config.toml
d_expert = 64
d_shared_expert = 320
routed_scale = 6.71
attn_scale = 0.125
init_std_o = 0.0
init_std_up = 0.0453
final_lr_fraction = 0.1
seq_len = 384
doc_mask = true
Below are experts of layer 5 (counted from 0) of a mixture-of-experts language model. Rows are named router (the router's row for the expert) and show model dimensions 320-383. Each number is 200 + 40 x the weight over its row's rms, rounded and kept within 0 to 999.
Before each expert's rows: a language model's description of what the expert responds to; "comes after" lists some tokens at least twice as common just before its tokens as in all text. This comes from a sample of Wikipedia text that the model never trained on. Tokens count by the router's weight.

# expert 14
Description: Middle pieces of personal and foreign names (Dermot, Agnihotri) and parts of dates in tables, such as day numbers, dashes and slashes.
comes after: " ", " N", " No", "15", " T", "T"
router,164,166,166,291,268,230,113,165,182,237,224,169,181,244,160,194,162,229,220,227,290,152,203,138,244,185,175,184,226,270,202,227,201,108,259,191,213,158,165,274,226,224,176,288,155,230,246,138,169,196,189,157,154,134,175,175,277,230,194,221,166,198,204,233

# expert 53
Description: Words in proper names of national bodies, wars and parties, such as National, Supreme Court, Communist Party, U.S., plus infobox label colons.
comes after: " the", " of", "\n", " Party", " National", " United"
router,218,170,136,273,239,186,156,221,140,194,198,276,178,224,172,118,176,187,137,216,234,183,113,179,240,222,201,219,215,189,226,160,167,125,256,223,229,254,153,236,213,261,212,192,206,179,223,164,155,212,227,225,238,117,217,198,264,215,209,228,196,290,188,132

# expert 42
Description: Word-initial consonant pieces like t, bl, tr, Ch, often after hyphens or in motorsport results tables, such as six-t-imes, front-s-plitter.
comes after: " |", "|", ";", " \"", " (", " a"
router,184,195,229,221,235,250,185,190,233,244,226,206,229,268,265,160,172,214,266,185,236,221,219,216,145,193,127,218,175,210,194,237,271,202,238,200,224,14,151,184,230,128,246,202,154,227,195,197,263,131,184,192,254,235,184,227,128,221,236,190,196,179,140,175

# expert 62
Description: Past participles and adjectives after forms of be, such as was held, is able, be overseen, was cremated, possible.
comes after: " was", " is", " were", " be", " are", " been"
router,238,168,180,139,181,229,266,180,181,207,141,192,189,194,283,208,190,244,240,167,146,125,258,197,219,167,254,260,156,198,218,173,199,185,193,231,134,180,163,209,178,222,212,160,215,223,243,189,198,176,193,132,193,164,250,264,166,155,187,181,183,175,209,214

# expert 12
Description: Pipe cells and party words in election and census tables, such as Party, Candidate, Conservative, Democratic, and separator rows.
comes after: " ", " |", "|", " Party", " |\n", "%"
router,194,241,135,241,167,230,136,222,172,223,222,200,182,254,127,158,223,201,196,179,268,180,146,234,212,258,188,189,264,210,161,195,152,147,189,194,248,213,216,204,229,189,196,188,214,175,200,169,125,263,220,211,196,172,189,254,216,229,208,207,150,230,254,167

# expert 45
Description: Numbers and magnitude words in counts and money, such as million, billion, 000, percent, more after "1,000", and score cells.
comes after: " ", "000", " $", ".", " million", "9"
router,262,252,233,203,237,197,190,189,188,220,132,214,167,277,270,149,211,192,171,184,223,197,182,144,192,197,239,318,233,204,187,179,146,257,142,233,192,253,217,247,296,191,267,202,129,141,196,109,199,217,204,209,188,164,168,199,164,203,195,153,204,192,151,155

# expert 17
Description: Have, has, had, him, himself, always, ever and abstract nouns in biographical prose and quoted speech, e.g. "I've always", "had no time".
comes after: " his", " had", " to", " has", " not", "'s"
router,194,243,223,166,159,178,273,158,275,169,157,199,148,141,289,193,171,172,172,138,199,252,218,238,234,223,156,141,178,198,208,257,183,223,193,206,171,188,275,263,226,234,227,182,163,217,242,191,269,284,236,151,157,221,203,160,175,131,212,205,203,204,277,278

# expert 36
Description: The letter j inside foreign surnames like Pleum-j-it and Zimon-j-ić, initial J or F, digits, and band roles like vocals, drums.
comes after: " ", ",", " (", " on", " \"", " $"
router,187,191,246,272,282,198,220,219,205,239,193,213,210,263,188,216,194,207,160,100,225,223,188,203,178,135,146,223,146,338,265,213,220,184,237,242,184,258,173,256,207,232,196,184,263,219,172,139,213,226,229,155,106,229,162,238,213,168,159,185,165,235,132,198

# expert 37
Description: Middle pieces of personal names and proper nouns after a capital first letter, such as hel in Whelan, oz in Wozniacki, Bro in Brody.
comes after: " W", " G", " R", " F", " L", "L"
router,260,192,197,185,166,249,171,153,240,154,274,214,166,192,221,163,217,195,147,193,195,238,217,155,154,222,204,274,247,213,237,229,202,96,154,261,133,147,199,219,174,121,207,243,175,229,174,268,225,191,161,188,181,154,229,147,229,201,124,213,229,209,185,149

# expert 11
Description: Nouns and adjectives after a, the, his or first, often superlatives and sports terms, such as largest, debut, first down, another.
comes after: " a", " an", " first", " his", " the", "'s"
router,203,201,192,178,224,240,189,169,264,142,227,195,150,257,260,209,147,242,284,208,173,264,210,243,169,184,205,256,181,271,131,231,222,203,131,211,200,214,189,244,235,214,270,197,164,93,224,134,258,177,259,257,241,141,204,189,204,141,216,171,188,224,225,246

# expert 18
Description: Blank space tokens at line starts in football goalscorer lists after minute marks like 75', plus digits and times in results tables.
comes after: " ", " |\n", ".", "\n", "–", "'\n"
router,170,248,275,211,252,132,273,233,198,247,164,207,163,226,134,218,266,228,185,168,198,273,124,170,222,152,205,296,125,219,243,167,141,223,200,235,265,184,255,206,221,221,267,195,195,161,187,169,194,231,241,226,217,241,167,178,254,219,210,142,239,196,203,218

# expert 56
Description: First or second pieces of longer words, often scientific, such as ec-os-ystem, d-ioxide, D-op-amine, assass-ins, plus out.
comes after: " D", " d", " the", " The", "D", " An"
router,200,130,210,165,219,203,191,207,197,210,246,190,181,203,90,191,219,176,194,215,214,194,158,149,146,227,113,194,163,158,277,207,254,211,185,223,150,93,200,216,208,187,206,168,226,236,143,227,169,173,184,191,218,132,200,254,147,125,162,160,224,235,224,251

# expert 63
Description: Short letter pieces inside common words, right after an initial letter or syllable, such as squ-al-id, r-ud-ely, fl-am-enco.
comes after: " t", " f", " p", " F", " P", " T"
router,175,140,295,210,177,269,160,235,191,184,231,196,191,198,215,140,194,222,239,106,222,133,261,232,131,186,199,238,166,178,201,248,185,207,173,226,124,79,168,166,155,183,228,191,218,174,236,217,146,121,142,222,221,216,252,262,178,155,204,240,218,128,127,205

# expert 3
Description: Nouns and word-pieces right after "the/The", often superlatives, ordinals or titles, such as first, latter, oldest, The Strang-lers.
comes after: " the", " The", "The", "the", " United", "th"
router,103,158,84,232,226,208,250,184,160,202,233,235,134,142,161,239,260,288,243,234,229,147,170,229,197,250,211,235,255,214,146,219,191,192,221,210,194,250,239,179,208,229,238,192,234,107,193,180,216,204,261,250,176,209,210,222,212,151,184,169,235,262,216,255

# expert 33
Description: Countries, states and cities and their word-pieces, such as Carolina, California, Paris, Bol-ivia, Mex-ico, plus month names after "on" or "to".
comes after: ",", " in", " New", " of", " South", " North"
router,206,226,327,203,275,258,135,214,184,202,223,163,280,165,173,232,191,237,193,235,155,87,181,240,288,127,166,220,131,243,202,120,175,223,179,170,193,219,165,264,236,194,147,213,227,176,172,169,179,212,276,219,170,179,153,169,181,142,193,283,177,171,203,184

# expert 61
Description: Country and place names ending phrases or table cells, plus aged in death dates and years, such as Pakistan, Spain, (aged 67).
comes after: ",", " (", " in", "201", " United", "200"
router,202,230,192,225,224,108,264,180,194,187,215,131,191,270,220,267,214,189,159,243,203,206,176,213,199,203,178,238,198,278,199,196,192,198,197,170,213,199,192,289,220,181,261,158,249,223,187,206,141,242,220,250,187,184,168,172,308,176,237,229,188,190,184,201

# expert 41
Description: The first three digits of years, such as 201, 198, 196, after in, born, a dash or a table pipe.
comes after: " ", " (", " in", "–", " In", "In"
router,146,203,152,233,206,211,168,211,138,214,166,100,164,247,149,195,219,172,181,242,280,188,198,224,278,181,224,189,167,236,203,214,204,121,222,162,200,0,164,213,225,145,100,158,179,232,126,221,202,212,178,249,213,125,179,255,213,167,177,128,251,197,160,238

# expert 35
Description: Numeric pieces and formatting in measurements, such as km^{2}, sq mi, ft in parentheses, thousands separators, decimal points, ISBN 978 prefixes.
comes after: " ", " (", " |", " km", " /", "."
router,212,235,246,199,213,182,219,153,189,220,133,170,180,255,193,268,263,246,244,216,235,225,198,181,205,154,181,266,222,229,191,247,175,176,219,210,144,213,214,230,222,222,177,224,248,232,172,179,206,180,147,210,163,201,128,250,220,191,183,133,192,213,187,210

# expert 47
Description: Commas, semicolons, born, died and final year digits inside parentheses after names, e.g. (born 1973), (1813 – 1891), native-script names.
comes after: " (", "–", "born", "200", "197", "199"
router,242,262,193,224,234,115,181,177,210,209,146,227,288,230,179,252,253,170,162,222,205,251,191,177,192,205,263,176,190,260,191,169,205,177,201,179,241,180,219,201,169,221,228,250,225,187,174,237,227,178,149,195,224,202,155,205,267,228,245,176,192,217,158,228

# expert 29
Description: Spaces and pipes between numbers in sports and election tables, and country or position codes such as ENG, DF, FW, BRA.
comes after: " |", " ", ";", " ENG", " USA", " /"
router,211,202,154,286,234,173,181,148,237,259,206,225,169,227,153,282,163,159,189,240,215,255,150,265,122,170,183,258,222,150,245,248,204,187,212,236,178,92,303,201,206,134,164,206,204,226,172,246,254,154,210,202,184,293,181,117,171,229,154,176,134,144,191,183

# expert 23
Description: The words the, The, a and their, plus pipe separators between column headers in results tables, e.g. Method | Event, Round | Circuit.
comes after: "\n", " of", ".", " for", " as", " Candidate"
router,223,135,162,127,181,177,192,199,241,214,178,229,186,258,170,120,233,166,163,195,234,217,198,219,267,244,248,183,263,175,264,147,135,127,237,198,210,250,157,148,155,216,233,203,272,161,281,134,198,179,205,185,182,214,130,201,226,277,165,265,170,208,263,151

# expert 4
Description: Mid-word pieces of foreign or unusual names and titles, and stray Japanese byte pieces, such as R-iddle, Johns-ons, Fav-our-ite.
comes after: " S", " P", " V", " R", "199", "P"
router,209,221,225,208,194,260,128,144,153,175,249,177,273,180,171,184,259,261,155,218,135,227,174,162,151,208,219,290,208,245,181,237,144,210,137,200,162,172,137,236,128,193,193,231,218,140,167,221,198,182,202,232,228,178,177,179,236,160,125,152,216,189,184,233

# expert 32
Description: Pipes and first words of table cells in sports results (event names like 100 metres, Olympic, freestyle, bronze), plus the article the.
comes after: " |\n", "|", " ", " |", ")", " in"
router,287,219,234,236,235,228,253,176,214,193,197,275,152,232,190,209,240,145,271,187,215,199,184,188,164,174,217,187,184,204,172,198,236,153,286,180,184,201,203,145,257,207,152,267,180,194,294,137,164,218,234,242,202,242,134,128,277,202,183,180,183,199,130,184

# expert 55
Description: Cells, brackets and separators in tables of music charts, certifications, race results and climate data, such as European Dance Radio, (IFPI.
comes after: " (", "|", " |", " |\n", ")", "200"
router,176,300,162,226,162,236,156,208,164,184,244,140,187,221,212,227,284,103,290,192,193,245,245,202,179,230,193,196,230,183,190,310,175,185,196,141,204,63,182,109,263,136,235,254,202,225,279,187,191,223,182,282,254,225,144,178,229,261,220,148,206,211,182,131

# expert 57
Description: Conjunctions, articles and discourse openers linking clauses, such as and, but, or, the, However, Additionally, Meanwhile, often after commas or semicolons.
comes after: " and", ",", ".", ";", " but", " well"
router,197,209,232,216,285,191,202,224,165,236,151,217,222,213,176,195,206,230,170,167,231,181,131,157,208,251,238,149,209,241,241,185,217,74,204,158,231,228,216,157,166,238,214,160,297,240,82,232,159,208,152,151,165,213,223,186,226,194,196,240,182,240,148,241

# expert 6
Description: Middle pieces of non-English place and personal names, often after H, such as Han-o-i, Burk-ina, Kow-lo-on, plus digits in tables.
comes after: " H", "H", "h", "b", " h", "201"
router,249,267,209,198,259,227,249,262,286,134,293,254,183,193,124,139,159,220,157,170,157,156,183,114,186,251,212,174,241,246,213,190,153,214,132,244,147,211,187,246,166,205,182,125,187,134,241,232,207,224,210,199,149,166,285,114,243,187,219,282,220,224,175,238

# expert 22
Description: Spaces before numbers in stat tables, plus decimal points, percent signs, currency and unit tokens like $, £, ±, km, billion, °.
comes after: " |", "0", "1", ";", "2", "3"
router,213,181,216,189,217,133,196,199,214,257,158,203,119,258,249,256,232,211,209,204,179,174,201,245,204,215,229,256,196,227,226,240,141,247,168,152,183,97,207,198,218,160,238,172,203,228,231,187,215,144,200,163,227,238,173,207,225,259,202,104,149,150,186,219

# expert 39
Description: Blank spaces, pipes and numbers starting cells in sports results and statistics tables, such as the space before "17 – Grayer".
comes after: " |", " ", "–", ";", " at", " |\n"
router,289,237,218,270,262,144,239,174,186,252,144,178,171,243,206,229,223,271,209,237,175,235,130,235,198,177,289,175,156,203,204,131,179,220,158,192,216,167,242,177,169,184,192,206,212,191,120,240,216,199,206,194,160,165,195,182,294,214,185,185,170,232,163,176

# expert 58
Description: Spaces, dashes and first letters starting entries in sports career sections, often before years, as in runner-up: 1991–92, Domestic team information.
comes after: " |", "|", ":", "-", " in", ";"
router,223,162,180,174,238,209,161,236,142,217,221,134,181,193,145,210,227,148,225,225,220,223,206,177,229,228,213,210,277,165,245,217,250,129,158,151,172,44,201,198,233,150,166,205,198,136,279,196,141,182,139,211,217,262,177,184,245,215,198,196,143,218,143,133

# expert 50
Description: Signs, decimals and goal differences in league or results tables (+26, 26.36%), coordinates like °N, and the after prepositions.
comes after: " in", " of", " at", ".", " on", " to"
router,240,261,214,190,212,114,271,187,275,227,178,199,211,287,150,269,295,206,223,202,213,252,130,214,172,232,189,233,246,248,155,168,190,163,242,135,208,232,204,177,225,211,267,221,231,270,145,271,227,289,182,197,142,220,189,163,290,267,248,224,177,164,206,220

# expert 8
Description: Spaces, pipes and digits in sports and results tables, plus word pieces ending foreign names or company names, such as Piotrowski, Hyundai.
comes after: " |", " ", ")", "200", "0", "199"
router,217,283,181,191,271,208,237,257,207,300,186,218,232,289,133,267,249,250,227,203,144,258,210,187,210,115,231,251,152,256,244,205,173,264,184,192,211,196,242,202,185,290,215,129,194,230,159,203,183,210,204,156,207,265,144,166,277,263,186,221,254,232,217,217

# expert 40
Description: Connectors between list items: and, or, as, commas, semicolons, dashes, and See in "See also" headings or v; t; e navboxes.
comes after: ",", "==", " well", "s", "\"", ")"
router,155,185,221,139,171,254,195,149,212,264,129,217,217,239,217,214,134,156,177,171,232,197,210,252,227,155,250,210,224,223,198,224,205,190,177,204,255,266,212,180,186,272,160,201,272,206,190,190,182,200,140,175,173,220,177,266,165,158,199,239,168,163,224,171

# expert 16
Description: Pipes and digits between numeric cells in results, scores and standings tables, plus month names and year pieces like 201 in dates.
comes after: " ", "1", "0", "2", "3", "4"
router,256,253,174,257,239,230,206,262,166,266,163,160,220,239,211,250,251,177,221,166,158,248,166,201,211,179,235,225,213,186,223,127,216,265,243,145,221,171,268,217,225,191,246,190,210,187,171,212,210,141,195,263,209,202,151,178,176,238,214,194,181,200,226,198

# expert 13
Description: Line breaks, brackets, quotes and digits in structured lists, such as Genus/Species entries, chemical names, CAS numbers, coordinates and citations.
comes after: " ", "-", "′", "–", "idae", "199"
router,188,210,210,256,227,142,207,166,167,286,190,188,161,244,106,277,300,149,186,217,188,215,199,121,193,171,183,149,164,234,249,187,241,187,170,131,286,187,201,157,204,200,197,203,244,233,173,215,64,257,145,230,245,233,219,191,202,297,177,230,172,182,253,160

# expert 26
Description: Title markers ending article headings (= Name =), pipes between table columns, and words opening biographies such as born, an, footballer.
comes after: "\n\n", " |\n", "\n", ")", ".\n\n", " Born"
router,256,301,128,213,113,167,190,194,194,166,152,192,265,235,161,228,287,143,176,200,160,261,156,175,256,173,235,190,260,269,204,110,197,104,229,202,233,212,155,176,132,200,204,266,227,177,229,187,260,180,216,237,275,202,205,149,254,328,216,229,224,196,172,189

# expert 20
Description: Pipe-plus-newline ending table rows, plus sentence-final punctuation and closing quotes, and clause openers like According, Although, said.
comes after: " ", ".", "%", "2", "1", "7"
router,225,156,179,166,181,232,283,175,205,275,142,207,196,225,259,255,254,192,255,206,202,136,164,242,164,175,251,241,169,179,153,159,171,243,291,132,220,259,281,204,210,219,188,186,184,225,162,166,146,256,209,156,222,160,224,236,203,221,190,192,123,194,204,162

# expert 59
Description: Labels and words in population and infobox statistics, such as Turnout, Density, Population:, Phylum, had a population, percentage table cells.
comes after: " |", "|", "-", " Total", " •", "%"
router,204,220,172,280,260,156,190,184,166,196,188,249,144,241,118,235,227,191,182,235,192,192,155,267,275,265,189,222,249,235,191,295,218,157,180,192,179,176,242,174,261,161,203,159,171,189,272,179,144,183,191,239,201,178,193,199,197,213,198,230,156,118,155,144

# expert 31
Description: Units and field labels in athlete infoboxes and career tables, such as ft in height, Apps, Gls, Years, Team, ″N coordinates.
comes after: "-", " (", ":", " /", "|", ")\n"
router,164,278,248,167,243,138,168,154,210,117,202,171,165,270,212,268,234,183,262,229,148,160,191,163,197,224,175,248,280,187,163,215,229,213,233,155,203,99,187,162,262,176,263,227,234,168,265,235,145,239,155,231,240,272,147,199,239,275,174,160,169,161,202,157

# expert 10
Description: Pipe separators, numbers and dashes inside sports statistics tables (goals, touchdowns, first downs, positions like FW, MF), e.g. 22 | 23.
comes after: " ", " |", "0", "1", "2", " |\n"
router,216,205,193,256,200,242,148,255,208,222,126,195,187,251,171,217,208,187,202,198,168,206,153,233,172,216,248,259,278,228,203,252,175,145,173,220,235,122,227,195,247,123,221,182,200,189,266,146,122,163,160,264,224,216,205,246,182,280,214,90,179,184,151,228